Below are experts of layer 6 (counted from 0) of a mixture-of-experts language model. Rows are named router (the router's row for the expert), gate (a neuron's input weights, with its number), up (a neuron's input weights, with its number) and show model dimensions 0-63. Each number is 128 + 32 x the weight over its row's rms, rounded and kept within 0 to 255. Numbers have three digits each.
After each expert's rows: a language model's description of what the expert responds to. This comes from a sample of Wikipedia text that the model never trained on.

# expert 57
router:147161101143075148094170123150136108155169139124151091122120146115196086154172169131081132121115121098107167126104110103128117129175172173151144080140138166111108171133082150161123133161145116
gate0:107101126118165124069100055109153113149134135187136177045176089145120109137079138174103131218121134163145082038109067143171155096122094083138196128106113145131164124156101133140159049135124122
up0:106122072170164148115137088118100114122138125153112124106148097165082086177112166094113105205165170117089082168170125132182162089112109100147157165137151081114164144177145099138112098069124099
gate1:104105151091124171145137136154171131129141101069149177046178115102111125105130120080163119054145131159125077121081194156139123104186097189097132141138115201076138086152146168137135137133107119
up1:084120147043135118101087157117067122106080133102081192153159144149099100050126118176158141110127127117160136122076176144144174092153101107119110095160133123171167157123129112149072118083154106
gate2:135128146183125139196162158129123120159061153117075131092158143137105068056163076079142168129113154056132074098133121115074085139154133146131062115111118140167146159195125183144172144110149135
up2:131162122149163089173105171164114141077094095173126103108108076146172099124074156165141126109111078094152126095136121076106099142113142183153095150143153113191194130134077197108108126183119196
gate3:123170130123067041080137170180142148119127116096084117093119100092131207115163037115141076145133108127134164124160105134102102143114137112126114144068143137094137094166120127102102108133170133
up3:112102174140120081111105133073112149108074214124150122109113144078133140059082079120168097141110105156113135140107147156101162125087173133128068123067066130101109107152158133172161140160138052
What it handles: Geographic location words. Compass directions and prepositions in place descriptions, such as north of, located in the city of, Region:.

# expert 49
router:103116152147081191147151134109134132116150102100171135124083083158126145104116144173104141118079165092142135158103158059130084120152080117183108090148134134129090151110179186111102130106142144
gate0:172119142088113157111106092108161093132164129129144079184110175112141106130120136104133126056152105124147072098146150151084153145134070120175131035136132115117108133129133156146134116095147090
up0:133133160167090141150166118034161160098156149154134160140081157126118095164066120134199109087153148114095041080150122168120148137131023104153175129098136155096110176100120117160107127136098141
gate1:079111163181128139155084085072182136136190028159159123159128084148186124116142136138110173121119113129114110131118123126125142163125101094147116088123108144139095136130084125066181152118134142
up1:129097163148121151179090093103189132091152126150160102105103141106095065137132080153140117154119085140070172103113094137186117126079106116138149149118098187106127122121068111149173225174149210
gate2:111128124127081067137109127133150083127127135107127114117182082136142155085134138137195173132141101081142078170133059152111131092114164119094078183055194119155179099130143110140113149153114117
up2:131122152148130123119093118119114155144111095101097124159136150057086128170143212145083146094131135151176129113126125145096217043078108125137086170167131150129119087093122082133132108076134168
gate3:152118151128169138132189112146094116173101109118137123113107071111159092130192173132124199152103159131077104131144131107136119166118141162164154161135112135117143168124076112136109119199137154
up3:114158120133149147153092098095160160127140130106155126178173178165089099143142138128203123104132094190122129131153107131168098191087142080132134101113117154119114083074142146163100119105128135
What it handles: Sentence and section ends. Periods ending sentences, paragraph breaks after section headings, and decade or year tokens like 1980s, 1942, 2021.

# expert 32
router:137103099078143098103115064076162164149136122152174114099121062114134132132087116147168102127113132139127129120191152125133136160127113116143083096082096199121088118080165160144138096129108138
gate0:056201167126118160121076092140172104142149081132102143110162079102099153138187087096197149101130116139089139087112136068180135173130095168169088109132114196152123176111183129195167125164098080
up0:110143169095106089061123130106167148109150126138073145088117143097082153143144154119066117073112156160099155114119153118152135151133162148133097143095126138154154143156188180144158102095123077
gate1:172111158066172176143110108150168077132099121128132093134124137108106077072164109086161154138102130196227057131137149132126192105176139153141137137144091123135134092134165126096065132172126115
up1:154128065070127099145114116144115073143148116090127114163074103113112091101188109104148084151117154127129103129162094143151121142093116134082189141084171148142144157134121118107165089137091111
gate2:065071173111110126132138086133149127127141179115125155106149119163080133099146132091086146133150157185076116072156126106129137158120109179126140132069142131160151124158113129106158167154146141
up2:093077091122169139150095153124119124093156143115114134146162141138133151157177104166148149141106116154111137193096178089190157114123134122131134158143096121136068096136156101110091123131123111
gate3:151178138144239145102075142134098182120160114092122126201128103058131125109065208140109137095118167113136132139128137097125129160118141106203157142065118110147154149127097113090150188104096134
up3:202110110160151118199152163132052188186051165103096082167114180143133167078150145108129066139111133138171133123110104134099089187127080111131110152114102163091143186154111124187105121116027128
What it handles: Numbers in stats tables. Numbers, decimal digits and en dashes in scores, vote tallies, statistics tables and coordinates, such as 0, 25–20, 85–79, 39.07222.

# expert 34
router:157112061088133093157108153120145076096176107122146145106133149141140142118108122112193097187093144112125126097147153150115125089133162147176138090114155133097100174142054135140088151175126147
gate0:177129099114124120122092173147098068134100165116109157135114110077150082067087103080096149171160128105144066159165109109126083121114156093114097129148146096158114177143097129128135116208146184
up0:096111063075153131200073121146099104133149096095140117105122136170117205144111188162138111149125136092122154125137099128172076113139116131118156141100150132113181124173138193127173182168155066
gate1:136164174154138093148150114114064086090155143115168111159074179128137154168119115086111145102070101091149170152146150145146095079168148126186039143089189079167157090131156160152125127127096160
up1:183099123169136170125116126118165208122142122129115160154160090101143121118165130188178185166075140141137117146179151098079116086156133137126088111131122105156084120095139032103198152163095149
gate2:135166079095124115091106176158081106122126180111079101142082115129136113112131167112122128100141156098107156140104122112136100175123148124115197140163086169115164158146108115135115106143117181
up2:131122136163144118170132168100140156136175124069086108106110127132092094114097171103121157118106202132109121138156100157135113104090174137088109125146137184101133154161086102125148132139133075
gate3:101161107151155128147142123140144145123121120118077106115094177205124137182105165101155119152094213132078110137176095109169147106121132106195146137123092125139137119131119152115088160075094176
up3:142101079108123120137142083121094164116129160152164149091165110129072129165093149112163103065134121100089129124193150150110107129139126119162179122129093203081113151108123141070181166116128160
What it handles: Vowel-bearing name syllables. Accented letters and vowel-ending syllables inside foreign place and club names, often in sports tables, such as Vå-lerenga, Gö-teborg, Nav-arino.

# expert 43
router:145116097120138140177042128102114089130092163105102128178180164144108083128070147117167133166107114125105116064079121117133170065136188138078128119133144130093170135114143133120097185134089166
gate0:064152151087160098196100109099093078160062116068077100130124121127136103139047151098148134132090084116116127131181074120143135126165106146158171083083143097106118157145163140116071065136068148
up0:100164134184160128152134091100109117158101063178102092078141098147155148128106120125190152110171098183091156127115154097141143147158161126080098161094115124135138074162155104142129098104109164
gate1:088140102130086101122159136156118183093129159069093134102145127092060107157163153103197119124186172132093094107165131117149148127096111196144168161121134123072056154098189142120142074122113128
up1:086123092096156159085151122147107126149067153132102149202156127192152116143141085147119097065153154071090135124137082163078173076099097147159138128067129162117165167112102123199097119141123145
gate2:128130044158131135086117134146131163048096153139155090121035113097135187075181101050191146103122117157101098114138131122122134136157164155088116117118144151100165065175132175094131107078121091
up2:147092146115130123079085151094148028109132134148118101110130134091169181053116091142100168111150105209117134160084091111141116124134105108076102102175061131116176087162099157133132107120116126
gate3:140124064176106168086066188041147089155107104118157123135119152123188109161138139128122142122115126126144119139129113160073153133125146086180168166185116090083099159085122113135095076068138149
up3:109176117113097086113100093101156141154134135105145138172141214136095114108173156150073128156170116128112110100066107164186180167141103134164113089100077160103145196058156142124098122152151154
What it handles: Mid-word fragments. Short subword pieces within longer words, often scientific or taxonomic names: aero-dy-namic, Hy-men-ocarpos, phy, yp, car, psych.

# expert 25
router:149129149152112157152130112090068146071118117096194174156105160077162065110164156081133109126125136099116123153135114112107135111094131129108093080138043131149186177140112059115186087118139103
gate0:158119125104161177147130168077137143128132129174108138128165111162064091116099138135114072134117119096093141192129199101145168123161105083138111126143097168106123179061115131120153162082101098
up0:105075164070146159114137142113164146137178143135121176157157170129101144131152139113108137143102095129196072135134128096118143045165155140093071102089152141134117133136132157172177113153019144
gate1:141151123162143142139188123096127102166140094084075131144119136093069090184116139143099172135127129176170174058063091102119129139140158163153086126077117129135072111067216187123103054136122112
up1:098156092179112151118124120159127160172142122085129151167102104149181075124131095173187120165072144159108115124133104119093135142151114110126105073125088085081134195112147141086097034175128096
gate2:103081175105073125122112181170163097090119125073202180120109130084144088126108155113088088124065158118140113178152138082067163097123115073128111090142137168092079154100101167117087152077124139
up2:167179083159084135112099174096133094166054123113139104134105170170165081130090171095117115253070079056133172125120121154113120071107130094125107143151148100107137073142103120115131116143128141
gate3:085164139123119102125126119128170124166132095146125160134134037153128138087116116147162117067126146100169169150095085069129073122091132135142140089108095160104155082089121143126177081146065099
up3:117123134106077116105160150144132133075141143123102096119103145122139157069106152113156098060160127170130062105187168099161135164070127074091132056141022130167150126137117126108059145191140048
What it handles: Media and publishing. Nouns and verbs about films, songs, albums, television and books: released, published, video, episode, song, cover, broadcast.

# expert 19
router:124109129087132121111139063158159169142129140109112096046151098172146175117092121111155093122130158149145126114147108123164112098153077147159105118129129190148115112169182149116110101134148174
gate0:110133199080102152137101179129195147106128153150199161089101148155178152134066136160121184098110117164149126151150123103099137137105060144090112112127201125165171148135061089084131194086097078
up0:119133160116140122111081055115136113115157110098085124156161120134114122094150128133146148154121082113070120090200113111171144120099086100100096124114131095158155196155203132149102153144118158
gate1:177092169132089151119086110103107113164139133117121154130090159109155100173160143150154206135119124109136118106078113132174096120096133122125091114137148137118113101112118167147093072107099144
up1:185126128125147129111181204184086181175149157146128096130124059113147159136142109067111094099099164086120113147159116125049170144126108098149141100120122167141124121108113057135134103122116116
gate2:151160131114090174099165104085128107061085202135144175102146099186114097122197068103135154129155125130182094124098130183158178140106106065125146147129198088148182142150173152173103139022122206
up2:100152145122115085154119184170123128101175075071154136077199133090186159193088144105133144113150140137129100158139071178129132120172105142091163104099118143163119145068058110096127155147106138
gate3:137144084158101123120139128119163152154074133110130142110145144152181123155118134085151209139107155106150095135118108141123078086133098106117088094103164169125094115129110122204113133140148123
up3:241172143150168149150098150138178169108093120193125088126135103128139087193090128169129152090114119092137078137187102138125136102075154114096045140116155152149144143141124146146085123121172100
What it handles: Quantities and measurements. Words and number pieces in quantity statements: million, estimated, approximately, increased, total of, digits before units like kg, km, $.

# expert 52
router:072130150161115130130090084101142189125179155194076151156118155150110129129154117145142176137176170217108176148150136100120069151137124125129110109102175098156133104159183077127183102126095109
gate0:132129149055156101118146123163103137136098119152129125092130149116125159067106168121138134144115133069150156153089174106137126161136246090084107131075117081190086130171117129135129136198162117
up0:143180110089132112128201122138099106149151085130102111138114158104112116130080163118122125114094127161067177153150145093095123119141101124057185094057151127137094127189165088120111127174129166
gate1:115135127094137105085121124146140126120077149080069147105143146124126134166099175105155103123185187162184117079152110156155109096171170170109168081180158156146074148075216126110086119081134054
up1:111176114114129178190141175111112103167197144151081169079112112150148119119090130093146120075124124093144155142097147182136083122182117106158090147128140165092122130079133078107092119115152101
gate2:104080122155108098151141128198099119108160061109134128133113169160063099083170132081141176133130154125187062128116118074120130149102132137096153125135084103179148143103165136158104159082164085
up2:084107110125094141138131138154104142141166132116107127179104147133152063172139167152108141184161144057179150147165171115072142122104212117127107128126116133162107085155184149082112070161074093
gate3:130151209117143173126138186137116108186165063114142131118180129147154057139146107152166113080130113055084075103089097133138120202104150162090181074098131168099104199101138186170140123118149123
up3:195111119105125113110130129157102098129146118127131185223152138124130188132121152155128081128158082122162156111071063165095141156162119161124172178110159103149168130063149140146079147149153125
What it handles: Opening brackets and capitals. Opening parentheses and quotes, and single capital letters starting a word, acronym or heading, such as (incumbent), M-EDLINE, M-ultiple.

# expert 35
router:118103111131156126162085167087091143159086023109182171120087090131155094177130134066181095153142094155131089122126056127171137149132199158105154142079062169165129111141139116093112105157166105
gate0:130158149150120141169122141171120075170087137114126094122140144106125035162139132086099153101131117139128075165102114110093202155157109111177182161100143112096081079142111178100151114146158077
up0:051162169162147124124114141197135095098110142119130134149119138156057089160126115101096152101094144088103111055158131091100185114182119066097161167146157153057139080186145089132143076160148064
gate1:118094156129146134135096090140124107093102114158148118113158138144144078139137102124068154216128161183185090157097159144137143144185183168160158125130145162111106141138106154113107152108150115
up1:107148154147154146159143095117185054121135195079111102113112119098095110151155069138139165133111082120137086084116149162135118111112125119152148152121080144134101096068208130164092192136098113
gate2:132132117165098134119160096152145132158097101114171177121063118157091124151130135081088120144081129126172084196082147157176129112125079102176097113148094087130085128123093067150125121146106102
up2:093115157109129113129138121167157139154094147111149119106135124073116060099100113114139093145143133078166107159102064087194118123161147143142131093111163131117124131088095119128100165126091146
gate3:135123086145126142108123115056141159104157134124183161166106118130092176116160129140091108178100155120155092166111158120113069157062149137138173114141110120124165090081098132146118124064127137
up3:152142091126148147089158108195144096108111096132194118142120064141065180100134057110076157192176170209088077121205116103157088194137171099162184076172098145132141150155088135128133135140115153
What it handles: Competition and election nouns. Head nouns naming sporting competitions, rounds and elections, often in titles and tables, such as Cup, Championships, round, election.

# expert 24
router:165129151124085169129180082151123124143150154088143112097113120135156144159202166094064126098100154088132111093094088036123129138149090113080171099079112194100140162113128121150075180138157151
gate0:140109128116171139155149111117147067126156082126143084141134105101148127141155173104092151199170126145065196114105115047133156105092198133099133127137088062146117134187108123094090132087154108
up0:073129155184184057157167156148141187073034131102143104160075079086148117121112082156175095151084124106194127139165122141136189129108127127127157129118073092129111099134109175166125120149177075
gate1:136127105102149110201163188151084053082189125122188144091108100096170112094124069131092118113194179152166122151147137113137160116165143156163126066122128146097155144118113145105109117169093138
up1:121155116122181131086105155129041095113128129105121169083134071110176145065139125138153159093202116155188128161170127172136158139148087121091115120186155203161117113100075176188096125121140103
gate2:171118119123164143121123127110197136127096156167049098095107095075126158133108107122085148162155193159074186133131145111097123124150147144119149166071111143133119096168179133161103143126144103
up2:095140083111117146106164134098109148083130117205184109129088175140141126089090138115149142127142194140102140127102107096085190103103097168126094140131130122075160125127097134076134169116175165
gate3:145140085163163128129003137137158134134116137124097106151113146158133175154079066107141138150193147173085054052122150125116138148127107129106168140130141115140144142154121168116136134155123138
up3:143170144187187165118112068167126106149168168172082088150127072079133115151149129106162136068125157154085106096124112135129129133126130112109149079154122107139127104162157185122169126103057179
What it handles: Locative prepositions. Prepositions of place or time after a verb or noun, mostly in, plus on, at, during, into, throughout, e.g. caught in, refloated on.

# expert 62
router:129085147158164147130082136112098106126110090146182147133154134086109060152114154129160137176121110115124160121114090107137151159143166138084134074125082115140146159122101137115165135132180095
gate0:157176134137125129082098114146156136148086114076164155093122139151150108131108153179122173077156166128093144140123108137119088085112122141092105166166127101119157210135065146154130127090095157
up0:128109106167162073101207171089113121132160133117214168120087112151108127145167127107182121152138071110123157150166111158118100059091129163097061121145183107118138147089091142117060140106102129
gate1:109143193117125156152105133125179144136119129138071162140104121076147040171121097124059103114118109124162163149207175113102092159118150156151154162120150141143164154136097064082107169116099139
up1:149108166157126165163144094176167144127116108139125203140135156153097124145138135139168118179125124083125105137171104092152146105147099106114112106146154127135172172087149090115140128102122116
gate2:107096123167117145153146150122159117125148160098157185120125153093151148133082142104161121149078154163159160128154117145147075098087156109098123155060145151148054090136103118101149135120120126
up2:134127114093085128103120134099107110182169140184148062094147164221092156143131107124121107116146079086136194154183122136153099069101076144095113190143126060129103095172093118184127170118148155
gate3:058127114112106148096088179156128094098110103118088096123114142086098114124135200117142140156079130165063106145169123145106145167189130142109129189136168155128093106169138112060127131141115094
up3:125110178093149126142098121139131113063129081194168112141118120135081102118181166101119044100154133124115137134160094112116140104139111185164125129118087135000200170138180154136112117089169160
What it handles: Syllables in proper names. Middle or final pieces like art, ort, int, ress inside team, club and place names and title words: LionHeart, Painsville, Air, Rock, Fight.

# expert 29
router:160056166207080130170078171129081133128070107176136126085137122134116078155108114148195069098116141137109117144110140107148216158138179167111094147125087108076136122142163102098177076130126139
gate0:126071142115125092107095095119176096140172106100077136147168155123112102116147144173172107150190200106167128086115123100103118145145118120162132135092117137085152154154145123107130115109191042
up0:116143134175133078131170129094189116150072151141065069110154146154094095145075109122149115127092118101120143130147102129152113125138126070172165144102105150073075159087096053154151170149117148
gate1:187134133133123122121146152117128135124058172150116143137157153125174187137146114152149131112111164082110082064116107095110174117059120109118105133020189102087112095139063100105096172142147168
up1:153094144134109129133139159179054152093142082139123085116170119099106105103141147112107122152187106115125098095154117140096113106094166150113109126129102202163120149102103147203101121098154145
gate2:033119157097161078142146128135071140155149173116147134151163099176136115170128182175097069118108125166145146137109148168167099109138140140159145169108097113119112150110148198108159115176097067
up2:096118147129151108170158119087113146139184127022128145122131102132130100136149075127134136107102177121145083175147142097158089049130119105159106146126161113102109124132203109121104147120099099
gate3:106141143124183133126107101129178123173135135050094152129099118127152134142091120126096173107083121169145164180144101137152161125144107190114135132159117096090148230108131136110096076170150150
up3:112065169128190125142083052200111147056188077098123089143146199097118198147155109132124141218098101161178164122148117101103069114112174139122199120069173128113147150161127122175159078131122144
What it handles: Abstract noun endings. Abstract nouns and noun suffixes completing a word in expository prose, such as explana-ti-on, mobil-ity, idea, evidence, situation.

# expert 10
router:119097160171104138163121068164121113155148090115138107105101086147141155098092135178163144138096168121188152108091114093099111143153078156111150187126168096168084114110152144131122117098108187
gate0:154124091157108157118151143095171096097129162119045128161160198139113135098148134129134144122112128122136174157113083131085133125168126140096106143159106142150123124108138123159134108150099182
up0:090099162098150073142102046139163107067127112105145133145062101112146067142107144109073102102122189137157109197161077137179123091139088109145091147119078135143159157091140118116115137150134189
gate1:113158106092124116140104159084170069171183153238151145190159139185165140092148135101152072161114126101173079113102130124146155105131186134131124076130158159129143184178106083073127072142094134
up1:209126187159133179132147128144122091205123089160148112093098114123161101173098159050140114154102212120173114122188124081127128130072137120098121117104134163042106069181100108051140092088117132
gate2:106206126076135166125123067121100119165171190113127158095082095099157113065096136141144145130093120113132137161148101103161175151129112174168158126103109118178111168115127101111102104157115116
up2:116131140139103130109105139121120133104169124106105093143162166078086159164140134107070111154162079090159077083161152141107111052066152100105132126121153169147176108104097157177130102056115128
gate3:099105179164078121162102099105161099061130170176154150119115117116117138102130139112137134039152149132179115081197125142122141109119095093133061145079060138114111131115126110094069128108079168
up3:133083118125096106086138086087111152127160153108166127119094142088141156147144110127158157125116161167179131145109131184110157089132177137102095082096129167197098176096122133106156123226122123
What it handles: Sentence and section breaks. Sentence-final periods, paragraph breaks after headings or sentences, closing quotes, and colons after include or including that introduce lists.

# expert 39
router:141157066147126147072106136129109078129163132115044121155121155145111184092133161158130148079139122110172132150132096088132121125144110118124185150196169199089116090108154141085102143092165150
gate0:128144113123124105099159168129204141093145110122151096157141166153110119148138143133108163113113103109118066127116127123147129175117159104107139143072125175110122129104070126080137142129076144
up0:154105124114151152176176132169180144087151136158084112110094194108143120075174158108203157122113135080148161115064039088209124183101106094118121122081124106135112192174137095135148134116159107
gate1:146115102129153101196176159171085096132107119169103142184096110122144128148111137131103110127113132162222137165128070116205129108090099140156079157122112101136094150158130110058139100135179123
up1:099114151135107107139127075149187188128130085141162112079179105175128110149122152118134159068112090116151129127107092145158125154142153153156147120111146042081088082114126099141137126113130174
gate2:120121099168106071167177081129119114106119150114101156119142114089075122124033154086153090177188125166139079108108120132093082163140161159137138144115124099124128125118088140099120138139122085
up2:151171157133127078133175157139108066147172114073117125059149081171110147106098131106135134231167068142147212114163139146122187140117144188084086151190152072110111123152151150107110202154124145
gate3:111115171142104099158100116073147092159115183158084132177096141172154136187127190142163165147186108144110127094109107092094190128080095123155139109133185057091106167168138185056149045141171182
up3:083082169124118101159135121077117115155091155195110158141150168172130154146152158103092121162163125118066130099119151123171150147140180103113107114082125108125155146170171132067187122180218190
What it handles: Coordinating conjunctions. Coordinators joining names or items, mainly and, or, ampersand and nor, as in Taylor & Francis, Two or more.

# expert 51
router:133120154127117109085127132178206120180106138083102173102119215119116140062082155153116163107120153089149165142124131148154137161127086139168143164135211176117163167156147094108149102077122096
gate0:156184137122161119199099126151097127085047197155138149172152142145066132107147090120092166124131135105121144092155094172141100135059103114120130135134129096184094190126139099173158079080147151
up0:140152167145191162127139139126127118123072185103141139165122131124143133095146117134087104116088185082101108094131154154117112124116099133130113102176151089167114146155113101121172084076099149
gate1:149138106114143096153134182074125154157181151102114194200125055185123159118075192151149188060110160175165156083113110119142076195169075119104125168124127184156066087152148139157107133142140132
up1:167143153070111172123097142111111105137073108108136113155136114083174145120107145150104164156163156120148154138107128110079106106076107154130181145139183127153127110135106165127185158111112091
gate2:130124168098157140088109119114173136138142133117106180169133077133158145165100128073024052218106155143150165150153131149084126066126100157130147171110026163154148140166175114115077114174116123
up2:044135081135145144114182122113120136176140081192142086160090159128117100180126148140131126120161101113099111168168108136172124176137129188144158131097137101104118144177114032217178134122116066
gate3:142154127100145179156111105117161137146131164146128155131140114048137174095144140073135084103109137134119080124055158101073109165166156123168160114179119159225194148116054101153037163198117155
up3:064123060154149116174173153122083166103133153159099094199070167135115094105088178114099154092086173128127112108140130093142193139159117143163092124080031166112199154134116134072140131125141123
What it handles: Periods, quotes, dialogue. Periods after No or list numbers, plus question marks and words in quoted speech, such as No., you, What, Mrs.

# expert 45
router:078064160162123142182091161093107134109137102112139098151132172143185081176080137123144113152128159102118133125078153126096154102116166131122113128121075097139161144174137114105136077137181128
gate0:107117113169170143131096100122164073151161143148100160121151131138106193149084155186154115129173119115127137092131129173148103141157149154116130102103138122119123140146131067064090072160083127
up0:124107147141093118126141171102135150105128206199166165133118136177156119102194105142147119167134107151144152121112197098126112138154094124158115117108081135140109161092141114187129135094136128
gate1:148119117154105161137126156093164112114149188142117086116113167184112138098143137173114149133135134129117157134131124075093096145159138139135177129112063077130168130117083185183126115052149156
up1:078092160093156141094104133109127095155122118127164113100116126132101125174141131102189176100162123203197146074142066122166156116096148161113121078146057141117094146107104085108155104131061121
gate2:111056145117042146114086151193108204089138123095101112170125140093125170082146118160189151085093083184094111091088101113183094124076173139141120109136111142136097147109154094084135157128148133
up2:083160122125084122195092133110097144128173072154098174138105130088170173124143188164067133107116113198135112081137109133114138122098201078149155142103168145131111134143114156172088126162096153
gate3:128103168068151114119129140158130161081201079103159097116136189086129154101104145170144167067163120133165150154140161161095130092091119196081130092159090110134140132146106144102170091131088109
up3:169117097085155089136150172067145145154116141158137108116114103095102147112162065098167210195121129114099140147119118095116104124156149159102121123134067141202142039124143176108151150165132172
What it handles: Institution name words. Head words of organization and government names, such as Society, Museum, Department of Homeland Security, Environmental Protection.

# expert 16
router:102066149137178138134099158139102130143152109084195093149142138149129098137052120132141163140108120079099160176083155147120152096117168176061113101132195110092085116099102106136116126156127185
gate0:149153119232153131146160153106139172120096085107125049118145186148118100180099099171088107111078185165048170129116075126124096146135115145175125118121151157105092166120154138102108151145160087
up0:125127125177163189172096103206127122107091127140126139056105116098100114136114094122158097167102120139078111093139091132104114161060097148078126111086139105110094190141144148069136073175113152
gate1:128139171138137112162111138120126112107100126193144113150156055101124172082138147114128046091168134097090119091190148142123110137210162130086105115157157099101111113175073133167090121097135142
up1:193086155166155066181105104129105149136092139105113128148144140122157114199105129129151080139163112104181099102103166148144104135154143133152166143177075131155113159201118122084149121076169158
gate2:052143166202143110115167132103139074166117151123144036099059131129093096173160158149162169130121076167140128148163064170152109133112096162134080157126162125136122110156130114176097146088150118
up2:127170169103113129122111109091144152134060066174111154095113177105046056180138125151148119102138131123092118151115135144111134134126125113064147111117120183090124081142075124146105070115093158
gate3:082132137204111168154085138109133050150119140076128164164138114089166106196130072108141108198142120142076148109166138111161155157150129168128130113127114195136057168098151116054095119117129169
up3:137168089099143095101135120106079127154148103111176118086124058140157176122141113156148133136092166173127151136098146096102084148148124108079130187226117102096122121149105129171141108137164151
What it handles: Surname middle pieces. Middle or final word pieces inside personal surnames, often foreign, such as Ken in Eskenazi, gent in Nugent, min in Kuzminskas.

# expert 55
router:174163172055097144118133094099125123175143130160129146120121108110076186099104124136099094167169083165125111174151157188159153163154069064146130184162160138118090123080100171135060145141102136
gate0:048136111055155103082149065102112116155072119092130134120158125111135085147108145082130142088144182125111079166120114161139145121094151066079115114114129158123089136132117170157116088099141112
up0:105149142147104146100095155120138103156113100132164123110146095121119116115165093191163167079143126148103113184180140095133159148089170153075119077092074166073165143081121152136099132100142120
gate1:133168097091140106134134111168135138131154149171141157120199146073110096121180134133141089176117158137125133161163125134186108174161108049097131091161068121084073136106101129148109112132146168
up1:092151136156141142105165172134073140160153097142155169086097133150139143062179062078085128132051137148184095133135122105155133176115130132109097211080124129168104100138170163123149160098117129
gate2:199181133134061058138139140091078097155152126116196144146127168129135120139121057187141152150111157169133126147133068104149121123157082169144089138070146133132138143147131115148112145081177101
up2:117180150105154201111123145137157168135145147110147084105112146146169036097117135086137139124173139096120131153098066135161149123158103178131138127119097112124129151089111131087109098103123181
gate3:117086113133076114147134097077179075053100170121096167118122132113159045145152115123119146156124110074154128079124147087092111073082112131115089126168152047176149122161124141167101145097141167
up3:037092128140100085109141111107204075177059152120108089103149104199188110098115152144173167122127135124115136102105111107145133138107151150077096073163178157127160200134138116189151144075147127
What it handles: Dates and numeric pieces. Number fragments in dates, life spans and measurements, mostly century digits after dashes or parentheses: (1839–19, 18, 01, °, ′.

# expert 40
router:160107119128170119126142131124125218118091097040169122149159157144121126139113114139135151117168201069134153137198129115122132106120154152104120143096074117076097202118127105145132133092123143
gate0:135139094148142118125156164110090130122118132144135113096171134166164046172129116208093092144074152183095096142140146134031053183139127121151134173090096178123124102155135097145136071135122153
up0:153124185151105160148078098121086123164130130124086101118096115124145204186122093110135140136124098211155171143149156109188106164138113118078151122099131125131095153132143075129118114114112127
gate1:117143150080116104175165164195122120154147119104096166155101125127176112109118127124103118089168196146068173169116167075097119153108165146173145112144133107125122130169079116129086115112141098
up1:133122127179171184085085093153111087177142179130106139124124130160187107158116096145167135127113097161119127092121088097138143102072151139104170123106103097107127098079166189124088110122151166
gate2:119135150149114168123098165086133063109079144151187128140125132107172115155169115138068107080135131175153150144127070069090189105152085154154129098159151143124132112157126081134133214129139171
up2:141096132107085108118089190123147135179106101161123161153200114115166175124170108116166127147101114139114100161097180209087105071068181128181149095160101088145150129090165097146096130148067098
gate3:138121050080099100104058134145108165137155144132145155142135135132131154207094160145168022177096151091168166096122071089161128104061153126094140120128118121069116132072149135119067050069196099
up3:147100158134152102092147095156173173201149143162141106122132150155125133107138165067143108118114112113184121205154127106096134152119093128083162179120109127108098129107091167041119129129140103
What it handles: Single-consonant name pieces. Single consonant letters or short pieces inside names and rare words, such as Hu-d-d, Ho-d-gkin, Jo-w-kar, ptycho-g-raphic.

# expert 0
router:161145119148099131148064135074101088109151123054096181134124143146150129128174163094125159160133120156136117097160080117086175116136175124147152087162100049110141146122123117139149164113166142
gate0:136152115130129145101139115118225143126090123169148127112054113160107173103159096154047094146196168153152103091153185119132142122100105119060072150053110080104175160123055155139177142150110119
up0:123073150195087210156106154108105191154117120052141140105164125091101123137126134113089104146137086114117123168099120099097168186129106108167113138092130143139126132153125089172088098057135176
gate1:107187141083173125110124135121118151098106118109151139124109093104131164130102088095151087144159081208116082098142127089139123102168166089149118099150117170073172121124113105140155084140152143
up1:143126139074143108129130178140117144145202129114115094073152094158129127148171092072152068160160153135193103128130104133069160119078110117167090113132140185149137164112128093138112129099087098
gate2:080136084168125146131117108146164121094144117097125113132136109149090139084184141093105095129140131209159083123127117149110125087124208160152179195089109127101128120089134097112196115190091110
up2:110119123083158124124146106160090196097208155076134125124094137171141180173116104138047110157125130130093137139146152104128154113160104162123121130160151062128121122065099154098120089114128093
gate3:119125116139086178170129121103133127139160137093145130139111076136148060109108117097139124152127147153124130115107119063104090123114167105144136107132181103154113147160163109144063101114181098
up3:081099117142205140080113071105061155130161112107107139134102117075140114143137122134153129188087179084135127122150119132165130116119159144123138118166107140128079167139137190107177097108127128
What it handles: Mid-word syllable pieces. Short consonant-vowel pieces inside long or foreign words, often after a hyphen, e.g. post-se-condary, endos-co-pic, pump-pro-be.

# expert 7
router:115103139116115180102159115069106129121140162070188154133091126123140095125127125101087047132152122116159152152074090090119137108117175131162077092095016117095138142151106038149156164167189113
gate0:117202121095160144135119100172159062094119150132134157143149142155098162128134138134134098108070084112067154124178165126127114152170114082055077150071109157119131063164095137081141162126180161
up0:166122138136078090189131120097079128142077181120115085142095157139188097125162149105152087127162143170181135102174177083153138093110134124108105138124150094163093098123133129125138135153102133
gate1:152102121137150122094140093143129150103119158152163141118160103061125120169142112101080141111165111162095143134107136151030139145059158113162160113103092120086136147190112166154144078127065118
up1:092093169108067111060094118141116136091176151117105106153136120151162124169106159121087136149125088085166106184130175135129102093063110100125129134100119153132111105050168181182166140123104203
gate2:074122196152161158063091124085159182141149147113077131118185068167128137136145107135149151105090138130109114056142145105141122139073109099098167110111116074133120156154157145130155135129138159
up2:126185155092112157066146121143144150159159171141188132151171138042113123085125194103080180101158181133131148136142108150088154096088101051070119165122094192133080092147120110126140095117152104
gate3:086119146094114073088132105180182188152071147179122129156130198120112120099098095079134111105191149152142078085211172143109157127172119120150152130190181137084175112148110131124135136128057081
up3:165144182117084145156096146116119148113007160131061168108164131111167109164060107131196091133138111136142146158086164149088175115150092113123067110104097154101152111120106155178152101109120132
What it handles: Career action verbs. Verbs and verb endings in biographies and sports careers, such as moved, signed, returned, began, played, and nouns like way, time, service.